Experts of a small language model.
Size: 13 layers, width 384, vocabulary 16384, 52.9M parameters.
Below are experts of layer 2 (counted from 0) of a mixture-of-experts language model. Rows are named router (the router's row for the expert), gate (a neuron's input weights, with its number), up (a neuron's input weights, with its number), down (a neuron's output weights, with its number) and show model dimensions 288-383. Each number is 500 + 40 x the weight over its row's rms, rounded and kept within 0 to 999. Numbers have three digits each.
Before each expert's rows: "comes after" lists some tokens at least twice as common just before its tokens as in all text; "raises" lists some tokens whose logits its average output raises strongly, later layers aside. This comes from a sample of Wikipedia text that the model never trained on. Tokens count by the router's weight.

# expert 10
comes after: "the ", "in ", "- ", "(", "and ", ": "
raises: "-", "h", "in ", ". ", "y"
router:501442544535522510463531493545542490502458555458475510530498508469503477425564526503484567548489577523462542565452531567425515446465540533577521462522551533457410487531466544522475498487467470534527471557483438422467537450550444406546542538509481511457449538467466407467519504450517552548
gate0:527551487589670513457457514524501509478528549522553452474498457490493490546446483570528451512542507486494484534481462482461540487515480531570500505555440564467550527432526547436519419494514520477485562499514522532459480457454424545563549468536447490544502497522489540497493462507528479506
up0:532467534557455511498506418486523505473489509499491494504413561458498473504601526570515483485490528514479459576458551522500443482440496543434493521464565467491443515541425469490469568508510521508507462477483555487461530408581508476476497492496531498460508522535548587481534568517441501498
down0:473513497444415544560576505506539500515574447506464584465466539527526560490522546481528558526483537479454493496555542495528457450429596534520578486503543473503550572512492495445455463488553543525557485514473490537481583559500458518488425493505577502505475500514468525547478560541494559518
gate1:539510493513484556463563568509517447552457509507508550511477547431503503482573534538516536517525552548434496544536523526449563468485509524546509520515530509448435513485481492522479438502455544548505471555493411405492573525484479448535517523462499489488520526496495522429571537477446521520
up1:487522452523516512522491499509508569491470510485530446493513489570521579507498461529505433407537482434525499449502450432512481504544473496440477525548449468560465465458536465455543502486490530463515557493485559507510508522513534524486487464459509513559527504506566521547467442506504451454
down1:516462537559499487503568451517584518538570538502502489488471496437505455486508529546508512583478509529474400490491557497550496534461568540527481483505512425471470480487471577513454511544452412545473474546476526513449528492544480503522527444492477496488528473484567476479518508499511598531
gate2:559477561500452539501480444512526471522548488516529513573478522525437440440517486453527534532418560558443542532524501502476547497456513482560517487402482511427493499592492486480442481485516452573421470434495483502496536506498432454535467562516497507538519523514497532446414537524463533505
up2:588524536495408456481457497535498503527499493550587540538583589359519503588559501560562478495416484443514480526515472523472451535538499511484467509509488504533502470597542543548496499523487483460463507473503549446506506521536452491593473463488502494500462473526534607451492488476435461495
down2:467543541485584502456477529501507477546534466482535492532552483558480617480472563452474481509497428442559500485529517488515518453501497509480448469542552546532524474534489501417528517513461486491510559510452549484498507542537468541478469498469501540512482491484482526502475514516476491511
gate3:557531550461500572511581595533518477526412541471541528540496442485445470458478524427453547510496521540446536541453539526495574513491542483518565525500509582431453500431507438537541520462464482530479398479497467488459530501478433439519503556546485499451535546478533481481488584475574551543
up3:584580486529489554505464571491449475490449479454505510485574533490466482555409513495490423533486481497486422479417525449553540539489472560506511574514509557519563494436527433514492490477473480483468470460535493522496427544470514507492476482506533540559525518449581559559462534584530502500
down3:438462465494509522466468521478560382499461486466519468546512610486435525468562495533495485506538422427450510548589532488497519456469564486470529482486548460428481538555471440527386496503506492487450425441529528538503536500544491523485490519437430520502502491473510483493530537567491468524
gate4:482497576469555443517484397486486517543574536477513477537505494549473501529547481530453532470424525482443507483639505485518480469472558465479560466492491491477422516454428483538533510408491505505521480479503474530473543534514473495516491476498500512548547503520559489427531448556523516513
up4:537481458550455480474508617532504492465410477528567484529556536471449475491450472484541497508561500482519580505507523566498536567474528497494491578520587514561539446469572527504497520525548449477546503462574496404489456520557506435537535514523485535498470522471474558511412552473445473522
down4:517478491554478465482535632571529502538476480523476471462476567566483463566541520516493517544484543552509476558450495488523417441511498458599506518519506471484519488513524511528472545498450538558420513543502435444450505505498536459541548493507504491470472521442446532497482560449518554523
gate5:511533561516461490464536484474542504424577542525512472521546481524464487503491521505468503587456471531466534529458480518497561543487517555537521458523537506479499450447488506429486513571517485528474498577511501489505519443555488429472515509492458476483489491506558458519516443452546525530
up5:498520566563473447536423525494524449493503553468487472476434514536487517570508522478517484494516501488514472468550519476507501503446472519496525519475419520431502501464407531507463472394487494548480495517444473604495454544505439498520510529478451486507470518515514483439539468561447525467
down5:578508456465582530507439544575506508521521481557469576493561453503451510506550464448481412559512486527481486456591462505487498594481473430455452568553509481477532420517571399487446461489477446506469573493467511471507565441503527481524511500446550474471531484490579486591513513505490512522
gate6:557523545503510454469534522541507450503575563548514529487442510555471489418485479525510487538446560524467610498499567511486477506498569577497491455478558560428483550570513530476500478487432464624458552518473476552516514450497483493519480504543444500471511482449478502498581491509560558487
up6:463545510545464536458413456490441502415443505584522511566561533498537499494442489506490507492560533515494513495608516512501456532502462538447454492400424539516485509542509517537506469598503487508468464491521433400489529568469467462507480452526465458483475527482525524465562550482532503461
down6:555637471485486470503493541502490595578540547528515494444524491405482565484527512464477513513472464496527444473487439426472497488486485472505440484541468548526463512541493528517551463496459393477487547625489452507472461472521466486523483483510458540487496495555564501503529515502560438470
gate7:495411533411460524529516486481502465389466420420532528467488582478504486422506506480412537527528518514508567516442520516539546504523487539535560477539512513514496504530503570523445529446454499476546552514474529544538533466562580514480495455518497529487518555498527496430469460573522543491
up7:434538470477543456457498405489518529481489467491509517482418521557522525492502500558529470495482534470503556544451439492477584518528538517605460502472521441498539455537599554531494564407549533526505550532488446471487521496448485480497530542490510531532502485508462393513481431506445475496
down7:565552543494461393546560482507499571531549495545502458495492469527466465548508495496539523518514449512506448518499489483505521519439520522499454606474424481415473544481443528512467553556485496477535518505544523520494529549520466583529505601471531455510488497490506527510586455559499513472
gate8:501427526499507465510516474486527514499554463553531540520465468608480454388563485484521537492457510484468480458498517480471530539507485473503498512541490481509444578526527553453423488512501503513448492464448499516415548531539516433557493499523498478463450598484527528506436497530516557438
up8:534453510514588544506454505508479540488417491540574520434511440445482531535436458488529507510488501512538572535572516548506531485577496482517513520434499474496477476445561480520528540490436463501551459493466497496443475494578498468455481488470495556528469444449347440521498498550588537446
down8:529469556481467451515490512536502503518494538506512444492455532436494545461561470524529507470521543470463511522488535483523535509543529535512448493516482469387487449533499499547502470491472416544469531463505465452478536501538478431472543587567464469450472518512537476447443464571435517465
gate9:496392493514547494515539433497496489495448474551468486545468490550491487481548463522502546500522517521486451533459536508440437484463477515537464513542572489502471545572524558473493460530476537593507439487599509514491494446520538476524560483504497470515473544474505515443477553519501539591
up9:496475511484491502514503451433434538432533508588514439528514486554540476475489481504447497482423467486528444457598467471524509522491460545510440431534482472527467549557490543471503542446475520502490440562465576516481485473583523499521467449496531521534520501393446509586416501539442537581
down9:460524454491486431459450539417518551489502507564459512417519557550499562511497488453471474479543452432497526545474484526510545475481475435583482501537521547460443510551523501500479515564525506489465495440503514519535507473443486499469452483562508433444564461533537460470448519461500549423
gate10:521444501542471497473507507497463441468520517468457490498432530449484476466483501442474524508518516520501513527519505516377422440471542615533489475472523538465496500495437428461461507458479530580424478542495464482463532503504473401520500526486482451478474530379454471533450460444408588470
up10:564506512497552474449550486568546444549451532531527531466450530493460442524507552541521573534472559541444553533514541554503529454488542453552543491487537555456530488502459506554461487485476435565480499533504477470453540469502477470513565537548443472458464493540458456463555519427541536545
down10:504453433475391515517487492447489522499507461454491482526443460508504543523510479426489385529508494502494433498477466529610505564563446530402474493522441519501483514457524455468481439525462514432557527569520534500579440502488600488518488533527592484475539504488484585495436442530474479432
gate11:463489500420501442495507548538502470489544437496518457474535455518537445504464528467558520524480511490486481495502597499512547452521496459536522481505556451458468454507498550520427581438584505517476516527536422534498509531502577469465494534497470456492434548552574532433470574564452516542
up11:472414500416533509499477442473519473489431484476463465388499433496489522482555471462527533461517452536497488502503506511496504474441500521507473511380491458533524490474553513515587497588546442466563452490604515511481465502464536484549511560581519499493509492598432443477446553520515538564
down11:439517515489625561503435464468493488554495476533541509431506471509487454502571471528532510577454504526459459529446523535542461518457460548485460502472521481471512468611543462526546521520475538482506471470472540545527551484452493483439470479433503487503519462449490491474510478484499465506
gate12:493468523478524483464440540526496471596499546492590502537442539457482454467588549557503538464494561501504587547569559573500504462434488488519485496503535510486486472519458510591482421462516488521479541466507468478483568491510470511515535479548453444474468481511461465448503544437516540517
up12:522492588556529468491553442533535443435535537486504521552465486550450485442605489510470566536457549594444452508413555496491581491506524503515520496445571548488479461556478556485444514512467531571449460520501461518462546487506505473516532545523466436452472531517511454491458511496493572541
down12:434531441459522471432465466501491502493524489499435504561521470487518481522497431495477451435580439374483549461555470501551438492530477473458435474482560466524490578563494489469501481508526605470504438466515576539565462549524540565439477510525509552502527499494501534478470473540479485525
gate13:447535509510519460439514525453530505502462589492545499482493456412516489448524559539473505525424565511446592532461512534478619451505536545573518470495519499408485568446509530491422514465538511524468543542440505591465544443456459466439577489505453492439486439590519472548512520477498543514
up13:586466475577625392501536582563483494500473519546558475518539513489449453492510536494539483478536548536457470511417522535501520573467542479484543522522524513546521435475471522492477469500512502548509455546408475461520482479553463451540535531488500493527456559458491528485480490456497523508
down13:438508440508530575482501473454491561517546390520461500565484450487569507436485492573527442492514409460480450458561477499549477528457439505590480521503478592406470496437467488543528520556491607515412469585537525536522452513501489532530445498520485548492493523484508513519525460605560548473
gate14:604440507512571485472514501481490468450481612438466527517548424512456505516479494463487526526473558486460484495428481569454545451544509489552536500508434465464558465469527533499505445524528465503579550571551500455470535429537489498513507480500479553500524453484465453509540473496482505433
up14:492482535544471535522504474547481468484526545446504504547523517583469507507538547520541485545502507502447499508439521507454522485550538518486514488493477635427529416524480537537536502581412479514445484463523499439486545415535424520534515505493459511542454522493512495480441487548533487439
down14:514522526530464506539549506575505449488517503465488472490469469561505486560516570493454455426468545498502453504505437517499506467448460430450549425552431553504561462513524524599580478535533508536474504521510464531526470451500474503535544464487456525418444502475505497532506524469440429483
gate15:503464480423444536516482536469472471504549467469478540536458466477486573493501465468502493532536521556527547560403482521440539519557482561519547578432459513505431459495493530559534392500544532554514504501483438480501489572452477477486423515496501541475512511499530475429475512521571541478
up15:461590509573474432505477436573543513489492511457533468510516519526517474477529523477505511465549493488477527453611537469559589439431486428474490422497523511508490536529502560464507554564499459510457454454519482469487511479555494497443536502539496484553476442548437491540465496488457472560
down15:508453516524497522564498413545533489418472544515481425523464559457456477493493541510528546627482486434501526558415514495533494539517498519501506485492550491565482470434535560515524479437491476479556398458514518584484477452601480472509505556530533531521452498513506550502464491485511508517
gate16:437520526433471511511520525503495525571497498502537502439517436439506473455500495541528505511543544489571457551491487455494426440529505491489548555463533458446515439484479582551494428519478484460575523512521524502486550480532519594524552488522495487477497472520462555468463483490476527508
up16:520499503547607482471542456566449471581414416539499521420408506519479450531445521524476549486492482503454477452542446528467462462560464490511550456550499530506489484453495504506509588423481503546501478545441427469465501451448463493561497499571464464513494473572478509510497480484471515507
down16:545475469577543476514469506521530471541455551429531472523521497503493512449461536501517488530480498477513603526588516500478465521492518442460503470474519542466463502477415445520481513522473525524514506514485532512557507522509503472539496507478490484499524511496441516498546540431545547552
gate17:531489537524518483465540574449562492500551498493478489459513497498525450471584483444432584514511531515485470456440584479534497487481521485523605483458521524467475546634498556496427451538484510515484504491507479557568489521504549519551514491539491494419503603481554500458456477529480601468
up17:472455543525516493414529540531554460566486511583575490485532466575468508498476535477508500496403508525491526494518521508531459497509473511469558514445466597553505405541510539453449462493472514481440419543411496500471512499485479476513453495540460441461510467408508500492519509545568551460
down17:477499594532495434486518515550445484477548518468466483469545417548475437481457507560559508514529534419513432525473484446566559504501543498521494572499555513492500516561561419503453519517473552458454491486504459516497572458523473513541490476480484465529510537484477546501493478570543502554
gate18:487500535497470495423529488561558469557530514439476557492461585528476466473479527447583508511485556552489477524449555508480550427489529447550504458503558532470441494499463557540489428606482481567472530510540439525462545450452441522441503511556441555483434465516476420450484499469541491511
up18:527509529455543489461515565536556458515488541599459465521500495461511439480490567527527579502434522521448504529573496521465502462471534520559550443473513460445495500522483428515457483442497464520490426513514475489434535492533517437568546572518530518482458593554478430482516498465491556502
down18:492507485489513536483482601520485545455495519475504539458491514543500519611448578465534510398554505458528460502498501532511514499486540520555497471498548450523452507516466569538492543433484477512520479522564451612473517478473480526495510416456457504489547502521543425483447508447508456438
gate19:527525514453491504486511522452492484511531509464557485519465443506488445461557475465546506507485523521483501553466529503452480497501514561519488536510477537556515553528515496497479470511506506433470425553451502603432544531487551479503471515557528534474508577428493520482468534556432517535
up19:458524493575511520494471446490537501520495491556436435593499541555533526463494503522527531489430558470440489486581486494520484479499507527561539464535486514508516498580543517505471509389506466577485514420523502386471490486471446433491528538463518514503526554492550470463426476461464487506
down19:501468483416480451465456510455489595518494510570544409394495545544511477525495452489542490525483455553492586455538521506502507519551521486522473535497484537523416473456505492528458473466354473481506518468472482508465536434502527425524508456549565568501469483441519474528478495498514522503
gate20:531483515470502460531503506478532484473523544357513569543475557379516500465520491483556546536435532512509530529399484460490498474519490453544589537457523431526509479532505500586437506475502457497422512542475483538458545530523486407588516537581477553443553491488492498435501440500536587547
up20:431443518479526545553413474470448511466534529523514514535492506496543499540446494466494498467451528493494434485543471483551423531534446455471482518487484413489490567577543504494433562453418550504525541520443522436519480509472493497495468487521520489509525481513517534469510496531514547458
down20:521451502502478503483447537498542493469505518485564557461500554517530426514481430364531491519508511481484491514515451560540494565553454404542470474458453524529482500483518445501503527467590487403501490544522541495441498550468476421573528446455453478543541483490575521558515501486522476472
gate21:528424460463512523487580497495434460500527454487510497513516511439454485466527432502529515498474526486484536513421532537478537479501528529555494530424559501542478406522508489535508442461484447450466475545530509561474489525580524510548524500541489527581488555504463452507371502559453550477
up21:553452491544478477534535543468439516461533497499474486518421504413482499439568506522458582534517492511561457458501479481477617539532469523477504496533503512525493460527485567486447522377568449477597506439445444551518516568467495492466501467452510522470437487411553434527490426520532508472
down21:526499515527480516466520487492499467538446535472493490542458508492431484492483508519508461419514476529478536520518436496437531565546463462547474528475490512510504588455520452565509436509494526472449501521479543499495581544509420548521470510524469522546468560435431503522474568510502477477